python train.py --d_expert=160 --activation="swiglu" --moe_layers=[0, 1, 2, 3, 4, 5, 6, 7, 8] --router_score="sigmoid" --routed_scale=2.0 --balance_bias=true --norm="rmsnorm" --steps=5646
Below are experts of layer 6 (counted from 0) of a mixture-of-experts language model. Rows are named router (the router's row for the expert), gate (a neuron's input weights, with its number), up (a neuron's input weights, with its number) and show model dimensions 0-223. Each number is 128 + 32 x the weight over its row's rms, rounded and kept within 0 to 255. Numbers have three digits each.
Before each expert's rows: a language model's description of what the expert responds to. This comes from a sample of Wikipedia text that the model never trained on.

# expert 11
Description: Number words, digits, units and coordinate symbols in measurements and counts, such as one, two, half, million, kg, ′, ,000.
router:129138085118120067169193049118141158085132166159112162142096099132167147111098126065129146092094153121164148110185100142090159095170091144132110114148148132041126120150185106068122100153164124091136104184153132081108138122134128152111158132121148136130121144133110095191084101066097153099109124114086096109183066123106083158116087119141121081165174123112129180078092114148150149153123125122152126163159149118200132104086108121138116139129159118099140145128179130163127130187144142133162123166162113139061131134088096043091155176184103141182171125092086112105164138103105111145203181109095144136107142128102094138165121145110101140090128151166110184213038105064138145139140
gate0:148141094150142061146165098146091107131169137079159072093104079147124186132180101123109170167094127141157082152188086192168101135118135082178114085135156177123140096118175132151104109082133124165131096160103138160112140172126093071170142108116121112185138165124136064179092165132122161100148145097047134140103083119093111104158164166136133172120053153131145120066167152092094098160154124157125188166187120112163156092085173112131156096128155166148125143192132093118082102193119190119133172080104082133117166123117147111077152099134145144126120137116157123176128158150134189200159123164141101111128125173070110114097199145114116132120145115130086168102138063117109138148095
up0:130158169152110092161143121138102117179177105129156138127057122122117114146144210137181112124111129096134104143176161123164103133086109125072118129107082120083119104119084127186073085088148084132109150173065155208150200150122156145126125175138116121065096136100131106148120142124131149098162133154074110125134105119173125144136167109040109154095106131139130131124057115163099188146188119107143107123215130134092140117089072131111128125079137181160106146095094061061154167152149130138141141163099131152145131156141167101112088096137060146176118137165099123206167136189163178139157168103138116119105128094142103191185180142106082102155105098100151116128090160126115111184145
gate1:058187113082109157156144144126131118220120137138146124144156173106140137103110156145097132145182137160091134128126085181115141143197205145133158140178128089106125124128124147127119099146103185105094175168145065127132122090149093124140125157109159166134152150122153154140101152129147112140086154124153148172142098100118174152164140169179187064075124083074037131102141089155134165111148135111146142089172157143102103139138081079139188136120143110087136176090130103118107128180151064089180105131135121140044126108105167128142138129113098195129134099113203138153070104145134116119171210132125180124163091084126093101116065136139136083092141145148110117176074176168142132090162
up1:104127076121188189094144128211130162147111138153109139121169122162134120126045104105115098134074184119124119083091119170172147089100165185103157153092128088132152049088110110092131095112119140099160149137185133111107077113063117152161120151158118132113124124123124150218153130150152120112117134092113103053106113167139154140159119137130083130119129143185100133153160067132189160112178144111132153167091181078153170109152153141131124200167174095170149099162116167122118121101129134076165091187082120159137089136137136132155122174141060103082109159147105126117119123128208139134112113165128117148148126097170114119162063062125157077078111136182066105091101084135117104118147

# expert 8
Description: Location prepositions and compass or place words, plus years and dates, such as in, near, south-western, New, 1918, (aged.
router:125078091177169096078114138128065155142163136130090100131119160174161178127131098078125155078103104143092154051117150143117130079102154130166119132106146066079159149193186123129098160120116110122143168113133187107084152149080153146143164144114167181100184137086106080154141142149071155093074147114127130097214145106093049126132140109089161170167204155181118182144087138129097105133161146106163074131103115137164167110143111189136078097112123160118087129088140123149128125181101164109128161105097126108122189137099041118084099139150136145170088142103129152154120128116111130167183171078168175113116121083101118130094144158129121111177112127142105169082147068131110092150104
gate0:123083118122128120116105130167138161049124110142095121095131124162145112179163130134088111077128086154163147104130122107102166130162104111097182131110163104083141103107137199085190140160119129076109118173185142112181148115161108142168077114117090132125161115197101055144159084121117216148101136138197125125155164096059096092129099142133099117123162146134202160151115087132096138095152162182103119181131125134164125105144142101132109114106129118117140126125121187131157180217106152156148141093084094101159140166073071117062149138113147131106073105138126138104108148077114161160188114127106161175140171114114120149206167137103184160121174116174108212116135126087101120161164
up0:150125113126159114158101135105101112080122119149118190140124108136101168105096177075130163109141125097125102141201105161108098148150092093094171154130098129165125129192161131152102115152085140132123093143119120126102114146084141170087151143092079090196188077106157154186100153139062118086121151102098153091159093131093122054159121150159135081149150102164162133165212147085072135167147103112093136151079151111160122150119134086151110153172125169090139119169159149164164165111191173135104083125166173141145142148111098092119135100120129108086038127175069111115173083169172124127188155104097105173106144163115091140163165058138089182118096116133119117161102101134202116186142
gate1:057164111143128161086151139144171146098153141131108099174182161083092116098121074086139121123098132141137153078098155117134121180153147115151144159122063162154069161145121139096164129136157097188101168067121131136147129171125129138057144160141145086119152126083146167072157104115082150141166127105063132145146119168219159154115157153054114148139174125132167154060145137158133151163118132094171095131134131157154153098125162110114105133118094095089073109139154107143114149139180144093196094176102100121117055130126145162189189137197085132176141137130159147138113119142143131102132126148129156115077098093111145115144179085131110197155118179134136078202112178164110158072058
up1:117079094130178135094175119131170113106171183116168087121177122164129151136111100103136082049080100156139209134169118163169210160173167094144174137104092134138165094169148137127165132135116164128114150141104171164135198125128108104159179136089164164086148069075134163082109148134131114065135091142106091189169110130150139134113124126092124097064190106152129160131186120151094166194097099139142083113150088118126132136114158117136109152184086112114120110147113104099095140123150182153113163137072067132156109162099109141151179121172141125164174146122152091106089129132135153092113102157129104142099137084048112091155201157186156146106188175120118121109125171134119124180094

# expert 7
Description: Middle pieces of long general words and modal or linking verbs, plus blank table cells, such as imp-oss-ibility, is, can, if.
router:119119076118142156097145124127098148116145123087092168101102133084115150146162089034085141155174132124130159156094102127124103166099097145088120177118102092122174131176157123176098106108194105124055174157088159119134116105081074099161141183079114116084153152109150108123072100101079130142157179146094141162146124092148131168093120174131120141129142104114126192181136124131122145093162142140124110156107162129090087124111102131139108187090132140172155115089110167118106060141114203113169184086030096146131191153124154127169154174174078125110108155079144099127084106139166131092156097160202135070161097152112120100188117117174134144139115144150124136147048086114139069130154
gate9:152201128122158146147104104128137146064195120141081118148138203133143122135181163081066126118125130028163105109164126128176102136099113116105145108101101138115233115164107080159109117105116077154148148117126110176118129108118124174164093147163065131140131142186115072069117112172125101107108199084141113098128136122158142130098155142104139119217121144104161148179121108090134159101119167130145052113192151177088128107130072088049154126086151130103113137139114138130094110144082104146108171115116080125143108151198107092094134125150187117110111134078150120117112123155166072084146163137173176113123144168104120143146083098146097144111149142147070134093061112123146108075135
up9:095136110070122083093109136146141106143114122129172138149081063159112103093134042077141047137137139173123125152185157196084154162164134177078146075083077135160205126176149159125137134133116130158079113170115122124151139111170181111150156072208150108136085180111116143122174149114108130159163121088163141185187124187106097048151146114141133106098105090130122106112165136163134156153109136142112145180117115138166171092071135194150125089141119108121128142077164166058147078109133090168072130092124143132115127172120139098172155093080067086153107121145159168163138075137167121129118106123117111108149117139150089100175100151113127168123119170135152131177107133093079118098159
gate10:103090121127159099119079098149134087158170159056101094128145108137159171131118157130102163064051117141139169164131147112102133158100056062116116115094133169163122113129087138182142134096086100132078102133177163130098149096185157119118146108147141075095121129070115057103114201124140093106176153123201113125140149129072125133113138182179142165145119164149105126128114128103103138177125133113129128152111104169129158138080126081105135103094185144091137071122148117067122163086064136087137107062094164054182117118097161077127109116049115150145158165133157098168102105136081078096062106087112102166152142158127132057168128145108134116174144120134129149070072125145123133129147
up10:156061160139108155080179114130126089080133112108102159115109114060115154097103157113041108105176132171142160109086071142107158099125163118140126166128164125085177123114158126178127126127111129126131167085082161113128058119110116115129109104093151159082134107122152056129101127160185069126151170123150146080120163109158127058127107087157144092075141189134084121139080109121154144141082118074173170171118068165101092083152131075071148151154111146103131088131177112095195086153125147131103127197168147143125146165140145206098178120132125172110089088138113088137173144158080153108091156184083130162115141124134197163142127163144098166141134178106071125165157151118113124118090

# expert 1
Description: Content verbs and participles, often the last piece of a word, after was, to or he, such as used, announced, emig-rated.
router:103149063064130103138112068176091171122157189128123115093099180161159104086137123120129156172146157080127154158040068127106091136176101104094059180107163080086138150114130112166102071163128133132093107110124141145117098131096150146124149149099131150124152134127115087118096118154051121166155136101131127132158125076125109139185195146113127157160112127135152154103126092186164095081125171116086094126129175133185134121117060107143111137084147127166113170097109090156111084181138149105147188116093124165100183114101124075126068149199119119071096089119107165168110082089120165148163124140134116058161104102124139168152145145113095111149086118164129110128109089071117036171123
gate9:106119082092167085153099126102129121108096184164144159124120148195130158123118118117180154178203189132051120051109134174135193100110126097130139115146113125078117129109132126098080085139103107137102137135105133088157159083116107117115138141138123188197129131102129078069109112170119127173166145149111151119108127080154134171136171162147153104175146116066121138193123128090118105098156090089179083155163136141108113130131116186091123126111098127065111093139135151167155128128038093203077154133032111143084156149164086109112136131138140129136157151179109095137072124132108145102126204097110146095133142096100119191147123135068090146114179181116102147172114135155149105072100
up9:121126145168077105072116146101094105100154158148120144139053053136126109141105124146133135106061095125163159195194152132153099139081149171156150102148185117117127115140160078113147148110138083127119104162075155196071096130102162084125150159093144098076145180121145158144110162134134148173053142155146101160148133169135128142139111111125080195125148104183113142080129146090102124149194153117146149134075100084051162161116149178092107154140134131157168131159149177093111079055132128131131106116159095025165123092156101127139136072176099067172097097091108149138174131157127126136143168095165143125105180113141177098162145136166102117176114139131121115063101085146107152114132
gate10:132142043109141104112098155134177118129104122153120122154134107191124146152125084133116117169128111146086102191141106132111190120156154115126121157108201089117091097116089117106086123132118106079157103069087182157123136155087086150167124089095154150105149073077131072130061081120130163129097159217196165167146079125124168070216127165148140123182114107131181123128180144145136113087106108095096156180140116108191138163114166108169131104135101150158112142080112113117106122070112092174119139185105128132099118105136147106127160154171202075134083157147116135104186139111125134194122113179101151130127102167174185126149098110104147128152151162158088079180132102160153140086148
up10:169141073102117081134095163120185161167093116149113112160126103197127166093164088090101144142131127104097101144117097106112175120163120085101131152094191136073110068115067154117098087118086141057128150000083185155141113134085121154117098144089140135113119130107158079118082113129149149143148150197077160129137116063157134123171167171075164044180104111120141111120156172119137153063110145102141121171131094130160152153107100100152171132124081093155111121096069102132112100118072109127155107133070133102123077137098125105096121137131163147092105127132089126109100108068105159132143108132099100134140071177119156167085100171146149117136155136093151037162151105119170123156136

# expert 0
Description: Articles and possessive determiners opening a noun phrase, often after a preposition, such as the, a, his, its, their, 's.
router:092189145154167188175162041121110172166124151177102079108086129088159077091131132122128117143151139129102087095155141095131111113143159109114057141136138083113112125104142044143123104133135128137132135135144171110125134152124117187081172117161146132075125158129139157132094118098138056181112161140132130129150181109123070154172140140103104114127123130107173119114066093210178081105117117160145089124180121160157102172111089077114108154144128113142115177086154123098128143182139163118182120131143132143108109099118149142193050182182104087127075111139072112163184167157170086199094196116136103122115130144150138152108113181096089186107127186109121143176074145122103102096113
gate0:205107124095157122121071142155148115094132116088141097118129114154141118186160143123149112175098117179065129104173128181143123135203154112130150136111140114150154159141170108100127112096136164123115123133073131128175134122120175145115085113107169143120101134098200109134200174169113113104116128087095139145116137127220145128210085099094187109141152178124170120158069122112166159120119050143183086074157059150145118115082125144153111140114098148116172202118120099136156156161149141142138123159065223119083097138139132196114186118127093113156106135140114112122114159089109107163128138127183131166085137123084106121107145240133052150156144123136126119150121125142142130110075
up0:147149107143168193117113166116121135113134118174096115113151170109179131105119094125114107126164167135104177142122103120122088144166099131172167120138093107138120179138155091168152171137156155172073109102082154114141050141107115110117131085120080156153109129107157130068181114228119114100171128086116128122110141153161161140105114201084117049125134151091180138123119048116159102141135185100109098125169138102144134084112092167173096169115147097122150158104095125053167173122122157136093137086153150138202140100117072127071156190086094167101153150073125152054178183136119104087086080101141092121097119156138115178087111100080187128159179096127108151150110122155136161122134
gate1:126183144121085121145130104106153173150115134175154179127123177151170084072111130174116133088097153124102117122113117150115144108107179124111121146127181131084085096122064134094111078163142178133152138145136148136130143141152141148111037063153087102129153132122036151143235155144080052103123116146140131132126143046107129067140149142095153186116111086128124136164141189172154099144113121099119078086136137139134122210146125160152152075117173153030155149099077185134128119060101108142140126140130129136116124141134137133166086127129171082148097121162161119077085114155091095150078155165138149117144163116100140141096103110062173150101180113134085102147166172162115138090111
up1:172091107122157135138168144080138099098086141143156152109131115114128169102181086097174106159074178173064154150068078149151099146151116092137156112115065104106185129134115129149103123071093172131134134152123133168107115106103084133151118173109104142116185111153169129094093129150104152143088138140068127111191169063187132164144114094142105064141158149164125117164111113087090131096103068113103098162089078120078129144118165116161116115176092078101172179183160198089155137112041163080095167091148134094150208133123055122115142135121166107121106142133163099134127107155079146108146113113180138101136114109081144086128140120119104118161116160158108072103150077117089068149079

# expert 5
Description: Last pieces of surnames and taxon names, especially species names in moth articles and = Title = headers, such as -x, Carter, -ović.
router:113140060161202131110144044174152108133134064121200153187146178156142063120151173084120136112103102142146107115151055162169081080139109148148056172062132075119109058214115127134170116130157097129073105093130125150117179092159101124134117058160137140161114109146078109150182136122127130152097156110159164135132111115131134115188120108108110077187203158125164250109149136151110144123158128102146086106112119147135125106200130140098089104159124103102071153135193119128136166137116148127146129158130153173122156133129150129125092128144150109129149116162123131150124090157124144113127127101100133141094116163099142135156180115075086091097169141155101070139112143092107129086122
gate0:179142159147131166142126135154147156135125086090137107135152075166095121159145122164078157179171123148127085175118111151139114100159100152140184111014137106158132147132128179129164113177146101124090055182123112192108102097120121108169112097128075168137127118097172149051136171151127152214135115108089100176113144105091082109129114092130180149055159130146132137107140195109141129145151141138115113144048176063106089119137163148213102108176130095113137080165129121133150159158104129160109136132212174143108091167116128122127171104139121162116114123160175134083139170108128160100083081144136127108124162168150163122120122125086114116098126107114102040104139205158114139145163
up0:121113122157189147116154135129075172115125126085144124111028147098119107089103118126165156104137110093163131122142111163134139068144106139117121140205132081089216110134124135076109128031148145176171100099159119137144136107152090106142150078154130146130105136116174155092140100124116102068075133157147141140134100181184116152127169100112134163154188085084086186135141114081138133117140081122122112140117077124096133134127139175126068129086151147126079128116086152130134191101153075098182126055148168102160136093152123111159105069132128081130110091167116127155106153153125068132159152141158099127139118062091050117106108128158166196091192131065137162161084094107106072128128
gate1:139115121118108123111135200120127140071101092111117152180094169133095127102108103114100078135146123113153092071161195142132117172131142130136151200147084147121125142159165104113069109055164115083114074162104159113201085130164094200105156159197090096144099126110071168141126136112136119101177065107102079059171162132122121108157052119110120112099172115122143124151112172150142120154154104138098116143124205138151109057114136094110128124191104140136122182142122107099083132161125103090151126151116135078095122180117141179093076150128113119141163138082164154126168101110104140104099143115142136132111177091146092147142061169153098230093119115151189125165092128182092105112156
up1:185113151095135162149138072057122125146146171084138146152148120134173203109115167145134112120133105154133130174141160140127110084187176060093126109139095119102184135137073116063123139103117122096155070168082139108170085071105109170096125164185120112108142109119097160150121086144089127053141095101169141174146174147108146189151131130069157070109102161133133140146124153101146173121159190144097131143145084123125125131151164117134126134170084176098168167175095128090152113117134114124039072137100190143120118133100104110116127087147124142140151118107144116150213089171151176144123162106106109121131161150083142232144149120127140131111132092070181123142053088130109172105090

# expert 4
Description: Prepositions and title words in career and award phrases, such as of, by, from, Minister, President, National, coach.
router:120090060082130110121129169146098147150147161113176167066146137191158111100167113137175064133126159138055122120151153091156065150224117129189089140140126128128112093155166129122138114128131148124091113103134152156133217163146191165139136123101105130102104131123097153145079111122079184187110146133138166157160158117173100170158165177167126082153135105142161152104093089117115135080135137152090093148146148147144152148107137133091129143130121125079035194136183141137117135137089122081137139182111107099065156076123154126174130103164083145145128161102126123174100085093101153176176116095156157143110125134152097095130143140129084076168145133142145117210163140092049142151071
gate0:098135131159114105148110134098133132120105147130069125126158111124081178116134085095114049136064160122112134134167118150112089123125172123153132055153103092072174116112169114191112115026075134121186097154144092169139122135095132134120150157157163144139157138151127117166116119112124088089067126134096119088208163120115090122159161122085128152147158088206115113148158141126086140091086092117142097135102106117133161121105129108122111126186059109088152121110107049134099061170172173144153078111110137127110090112142173085102119096105137110125131096130190105149103147106093126133079175085111147113138097126057128127144138080192096090150149141137078178162102113132050077120041
up0:186175162143109137130130123129146096161162108179203097105157145130148162188141123090134166090128126127115129166094113095213169103122102108171103110131164129148124170160096111132106041153148117056113125151043148089167150128129108116131186100116170107117141105133132095131156197081081163078151110100121129152140154104208156129155128108174131090122092131194130111080141129137124142142128100130166105147132092147144174091140135203124118114183117163213153168135149115079105074143179097147128151098133081129057087170178106109125088143165123077136100094108144149141186163143141120147138077150107128179088124124128168105072135119148123118185096163078129110106144205170157115136134
gate1:102149098161139117115136139170101077184100084151163144130070100151136112105124133133089156087106167144160177131034136113165170113166114072131120158152144079125073050118055118136150059175070105153104201067206116123129162125108128112068178132064100122113142142097170088146104127123090168140087081149129120153090134118115140120107110134170129086120108152124135152146139107148180141120159185133111155083154116106128145129139104141115144147150178147152109115083081071124145142121134176094160132143137155135074135203132120124079112151088157073132137106096108122153145131099162198120146167095113084198067140101133206146117141134102117121104084148180162088122115132069158109174160
up1:132133150132138168159119113109160104120135198033152061151168116091128186146130076110156110131181140153170123135166174160052127152112099097098122107106123126116118134143176100150144157125126140120189127124112183156126107093098155142186064143121124097155067137160101107128172147153217078113121125147184095121169136148165069102148129164103127131114136122118136133096133201093147126144082079087210081100124095125134083108071179168162129084095028129114183132115099112080109111100127092169110148119093167132188134116087127093116151141159085110093141158162138150097092091118069070121111131145125153112117089132071139102105130147164118148174169149089125179145136134164137148092163

# expert 2
Description: Line breaks and list dashes ending lines, plus wiki heading markers and table pipes, such as ==History==, ===, and | in infoboxes.
router:086141140138118125116124053152131173144171172094124145112130161119106141075123087074122108138121137133105131045114112109116079147139125130146111157103161082035146105221209086121155117122203111113102129133140117131167154179155185159163172130083089112157146189151149077152123086130168122163107101143128183066158120085138108131135056121128154133124193097098126118109154044186140146088101087111092090102139152125104137189122129129118109160094172155161106132130170149141102119176168157104136150144083137084091144121070122172142071099208121126178108146156140128150109117091130138116164148108194171078142130136170106158134107152135136089128155173131123138142123162103058117095110
gate9:091195121123131158129159163228116106078108134133087121128119110103142136141164188096115166135164151041159144162177110114152111113150107159069144144194184106163120160097170171124128135126120201152133054153136147153123127129121116137148131078128106134174185048151138102218051103127134138098148154143142068126156135028120210155146156226116127139149137195053130130145123155132128095112138100137115141096166168130104141135088106059164129147130124106131112113142117127120156049118114131084143180131119124158135102106129153117145147155172110163082148131175111135088144149170164161096096136185133116129109109153113134087162122137126139146094125123113126163137093120122120116150187
up9:119098169125094149088096132053148127146148110124096106134101164167149147183110089185117079101159131176111148124148124137153092099150093114145112073160089169152106197061125098104197105123112093107119095103143100052065184111156077173112102090148127108162125201121101122063191112122100138120172152133158172142150133199100064127129133091159128121111098102171055121139092134114145130132144143162205115142138100132150148069137166099118161129098111120145170155107115082132198112122097140180082125165090059151123182118160168120137118095131138113172138164099137163176030111071164119135106096099129124109147104129090091160121164131175075151174134122138129126102136105148144118132125
gate10:097112108178109119093096072198148142154142110123116136135117178134149147111134106149109158130147130179170099152127117084110111138127093153145115087116149131107088129177153143173125158128126129048086155151066087142107122173179128154174131140180056177165086075172142105101166143113136110159129123134108118146144167124158025120176159113039140156088231117072119127135129117171139177140088113102147111098151122162186113078143163131152074116079172070150048174105188121072080159097153091084134142142143106109078122140116099139178078093121115122142118124117173165138107091141144071175129117172151100102161104122133110131125144136088119134130124105129121098176105175110124142067115
up10:160161149083119127120185113185138095120117167103116094118138046067102171139126156104105154168126138120182107165175105157192172143060159138200140177148141132171115117091120165110127118051143108141170117138166190142131090106150103131136130082099143108119157117119180125127115171117144174071115133164130136113107107136094148097097151160136123036098098124160172132129158140161160130108159092179160141095107146102151146107116177067149157137205117175090181105104124156171095122143114146156109131084066096157169119130132170139126118163163107154114024133093121088081128156123133166118113083175175124131110162156135056099139115094148144172087129136117105187111137170142128135194177

# expert 9
Description: Clause-joining words and auxiliaries after commas or subjects, such as and, but, which, who, was, has, also.
router:102139087160216121145165135179129171142175171108104174123131176198120111142104142119105092092132144193074161088065174127114092131149092161175117156054140065120155136129179097131144146107178102108171119105136157173114151146136140112092127148144133151081115130162064120192158088129068143136034092152150144099148100093128121115122102161108141125137160153078161142146108121124097127121178137146077112150125196141148082166152093095086087111110179113141094112119166117166102185141160131095175166175111139178121141131102146096144066112169132117154107144111166133149072140084091109170171173119147160159168058167132101147121183126186133081138131084141068126168118133136119111108152
gate0:108156129193134121159081130122137091114153109146147131096160147151175135134157124126115182194165099120116122120122075141150197117112120189072126139141143105128083107149118101078163099150130150159135203116134153137096159144116110103096073181167121148139092166162153093095145129065133105135129128108196159185120110119127173087095103040134190140131104140158135164101056133084133128061113156132083124143107159142169117106129137151121105117077191048162102143060116167195145104119174109133121166130119178160150065103093190104112137146150114144123134081131114145137112140151120099179121168103116136112120084181170123108144149140153103203187133172122114181126146169082178172063151
up0:054163107118147112141135161072155147091105061154102223138162113105119095096098119143140049128163137131135140167055126108156074139119121061187123160146128117116128108145127126132116104125064118135112091048115162114128134106113084146162117161160042149136151144146122158075087081222122072120102119153093111131137096092136160159148131031088117074116099125175176127131155162129071111093132174121100179075099128115107161174114096108153144115187162074135147149117093180116141143147124134100172126131111221132131126118163151136183112131150147137086150125125153163139118084141120184152139141070162179157109135092188167101152153138118142146141126163126145104124115096116108111165117
gate1:153109154124143108122141176131142111079123148169130161141162143156138104091096156173103062037097089195119183126113133142104138103137153098193159121051172065143123109099205179113147180113073161116161071137120131186112068111179103083111130146130126139106101118164063132180164121069151145094083102127103163157171109097161118127124116130116118136155114164144153127183152146151120096152203102145157074105135134127108140171105099141107058102154105094102115114180134144127153084119142097104149050157122145098157150079105119087113132159136121090154172105145134108179102115165093114107124165090120114126077122191149057156145151132124159151155133086101109140142061113079059110106106
up1:119104087151126085105131114122065091164114102154139205123153119140140116166137136058108126145154111104071153122156117119111103180107095130115107147116152109134164113163117149183170109078126076135137161133112104092146177118115097156145139120153070148100119136186170102088114125181185132154149111095127128125134154145130143106118116116100137123155000134151132148115127119122151124146144077128111143114112111152173071098143144110105089133082167058168126118145173129059135184166112121114154118154041162202166118141187118132089115126162114171036082112179090166201094146106158087177073115186104135077132101164098151150167133095144118110167111115116176119164095177122119157180152

# expert 6
Description: Capital letters, pipes and field labels in tables, infoboxes and taxoboxes, such as Candidate, Clade:, (P, ISSN, %.
router:119092104091137163105129085153136101098154142133083139128107126130152156103127139105105158152144119127107111126167094071144081135173104143130098122061139125100109144193116120176117107095156158152163136154184209102128128188140178179152166119090144139068124140116065139168152133119122098130082117129156166098087131113096124099113136165094136183155148112068134184151108068204139124116149151124106146150146074115200093130090160127098050180139124161087104140148186203171161084103081132135143130134100123181081178126098089132128166109182112140158106140100106083133073144115159161108123164161068123109140142163149097093193165182184145099141191142118128126179126146155109065160180
gate13:114106138081171202158171097148165120114120120093156130118130088126189125136144115088138151153141131072096074101156126146153140087190129144127121172131106134111111160140138088103163139139168130096166098127178103117139163123050132143104185080081087060154082161112137146157153151062062155142131148178149100127162127159153096118147102152098106122141136083177133172095040111092172127121147178107086167122167152074201119094134140149153122162091150160081102136125149144139156149129109151178136070080091172207145089175121101066126139180136110120169135109110115061119127140130117141151160155212100100116128075123155127101104148142116076116100114097121088126125131222101117162113162
up13:185127082107131066155156158128147179153129132135167088066140142128144123121095095114104198129161088122099117092108178060081112122090159160143164152111165123061138164125154107151117059131118103104102177117095131152060107095128141150123159139137160127060108063185118073109197161104112090138108120162128147105140085091104102086119137087144156119141165163129084132107130088151154147132157137125156134072131187142137157092130072122205108093183130190140131141070132132131154138165094168124153205056121128137137099080086134135178124128090190151084108152118146170127157110126160088136141161157161101129131160173084141110165070120085144126094087134076120171103146136098163055122145
gate14:133084126155129120093067127116104129113096143098118075162106125172068129137112122103126077116126079154173175154120154161129116114146179145146099190109141127098058125160146118151156159130133103134159114089074144139087166197177124143115093097138128082086089083143121121146158172134128096128080118098069121113107128162146101119165156137083131200095148128135134164117101107141153091116159142132159148099134081151210131174177135128140093158057074143108119136162255171094130056107113161110172141118154130144088091115077092121118210144097149105131125121103095114151123114079146122108087137093131179157153171094181094090121173147119135095172152156158127075081153161141122149145135
up14:132169125120072123113156131164162159101099130156100115154081169127092101120153124142157101206099163141206137133114131167086128192074178122121102100092097113103137134124097146176122082159199069166176140198102150150120101098156151133129108133108098102132109102143145160134130139053113142085146160117128088096060101150100134143157146151120113151103144161112096134148141100145139114142124140172109140125144075193117092088128099213155111163147153130153108138134133108189087101104173160105203152102132163189096192153135131175169163160107078129084125096108130118191054147116191181092085140152097131074181129197129155173166162111119132082100130130152130071118100114146132107153162

# expert 3
Description: Short pieces inside personal and place names, often right after a capital initial, such as Wil, Jon, ür, St-ry-ker, Woz-ni-acki.
router:104139110165121137082120143078058147107184110130122149103137184106146140098128077161066148119157155084090123126077109098125131062108121131114122141124152128054114128151095142147061142130116128138104148113158119138174167146092148114117121139085124143079133161180093153134051122095111072174099167091129167151150107119149177153111106101093148158181112087094106166096115148147142122131133160099113151182134126048129072181192106092139074114105206134159072122043150120130126097122102108131169078117109126154112159159091167193102167142166129137203092075086172118137130070094113108167164101133140118152058115182174109131133134152155131133104166104105114174150085116094120143196109
gate0:156142109118157125168128090132054132074127147124141164136136113069110103140133127134152146110175077096053120176062168195101160169114117144147130142137132118182178129125126187130125129123110069144114141158133099127110144092110161132112146110112130151191132151160109188184130131090150188136107184095132097138175144117099092119093055151130126113159161170106152096102022139101119129114075196084111114126120116140090110137127123144106121153117112148141134115168174207194176121120135108141161115095083175074163141160162209110117189134141155107103080132144173098200135068118111051075160110140131155154117174140125132105143159131133102117120160171138117099131165134132120036140121
up0:103121080157097105183161120130111159095176134120129132132170140127098126159110071112124108024166134099117147135153122127084147036106087117150126087127186110181093113111096170153086148122154059148126122155210101108132124148116134161170142090159166135170082150175142114114134165085145130059113138097162164149082131103146106164106100120138123138164149153106128108151124169120147117136074181069116119177120099089106141158134141126123111151177090144110088065090123176192124097104181101164094077094156143119128127133167116202124152173148133133201071120092163148151129101166080140094167133122155088175105197134112158147152105121119140147174144168096145159128171110078139111109039
gate1:120142173151132164130113119056111105103139163125075135140120122112105123106135100183081100134070131155121086108105108096171132118193188125085144087100132187114114114128148148140077146076105178138164114074176102100122165151142156155127123128184160170121093117098112130102096123123142118098116178144141107115136087170134138083129135161133209150105139113121095159092135139111140139074136138101161162083115106138148147182116074119084145114154043141145113141135073160116164197143102138053133144114096127181147162125092168147142131114154116118161125116077096184140145093159028130116144132172077087119120124214086025120130169107170171114099121119071153118165148113070142156184087
up1:123107115110140139146121108132117148100122185093164129160091085115156124114104165105137107078095104212124182078157109120137134162129117099158157094149135136156158115109108110149156094160137152138147144109126119111126151162172116045037095158118140189089129090104174100161156153176034185087161110103127075136115124115122111093083057089136105135191110156164097106152095122115180161118121106148111107141094196135095146097101120129104118112155158103145139145177115193166168137168072171069078099146156106094112182196097138147166114130119088163133100148130131080151163145107087078045126122096158105100150161114166143088142082093076078139090132115126142083131076175088113126105133

# expert 10
Description: Commas and colons fused onto a word's end before a new clause, such as passed, / Asia, / Indiana,, plus dashes and (born.
router:102120102166133149113155152125112163110161146102074225153149144142137133102144095095133125110177155131078126159131088145081080128122122147148110137112152109126123108125184127095121120080139147151152130122118117122099190131112162151144140173082116129152148121152164159241108107144071160140074126133147117128149138089092096130166160166088153070165177108094091146129093124161124122145187141122110117113159086082172099163164130141044049133099174130130065126111163170200158116083125143053114174172118089116029118076087108115088074153180121111082134149097081124136132136116165184113129174164201153098115108143155071093134130149106152102133139121113118156112091096126113080120102
gate0:118096110071174168070165093145070079172092126060163156092089114140144103125167142117076118058139139121118171128126181053178087102141089095172112143170153166150119118109115106128121104088106154167097141104148172113098129135128149135135112068073133116103111130133058122161135115103137139186171122142104118140176104137118121130136114167080171117085138097169133134098157130225152102074211132148090121125115139081122132115132122062094116102090119204080140195169172102134067117115145167125163098116102093130151097106082130124216137146139173153114097130132115120094109142108141101150149150129131139092094122150202141155029129115094120106135150142168085177112159114139130124107094
up0:158135154175099141165155150103160115117136205142094119115150136134136162147111162121161076199106126121144125151172057210078170149140149131058087080133122129155131117125166137101166164147059162106137074162063106118164126162154129123107152165103130121166162148146141125108058092184089142099083105189149150135160113144098133156131166154160075142159114176134103130146094118006130130157116129117137159143152130155133143165122133103112133130170057070157108076092069126161160175119126144129136125146127136071104163153162091139078145115125095140152185135135173107182167119201130139092094088090143143140110146125046176131207134134130137142117112108131166103125148137084115144177130
gate1:179178116156170170062147112094101097173136092101198187097142121121157144182133151116118104074119119139122142118093140094112142073134125145145129161161063139173094101134089064090117162115136137157079120089128094166118162207160156166124123142129109168085065125161080097140168108129139104188118141075131112158077095142138168115150115132091086105125179079110151133115163131127126171169162120141070110119157146093149044053125144086110114116135160167087133137164147152114124141120209123126114108167123085140160049113124159141162080144121173133096104082128170120110099105178109082123152128123090156142109175159218083098081153110130094140137142143106084121129135124183081143076122
up1:135127140116098161106082099098070107124148137148102161080103098131137155156136127127093196102136103140109119143231125076157090181108108147167167130128121120078124178125102079104076109094136102107133142076126152089067141120182131169165156119116175090148119087094114123153083085132131147119155149154117139080121149095146101120110116111074192162125166169165147117092129092167148116174166146148098109133095125072146139093115177135117170177091131149192139133190160138170091041172174120141089210129113107123149092128094137119109161105167247143151066133073113127128089122113139121132160192145170129092118150128134141167051085126085133129169153165130139152140113103129119118092159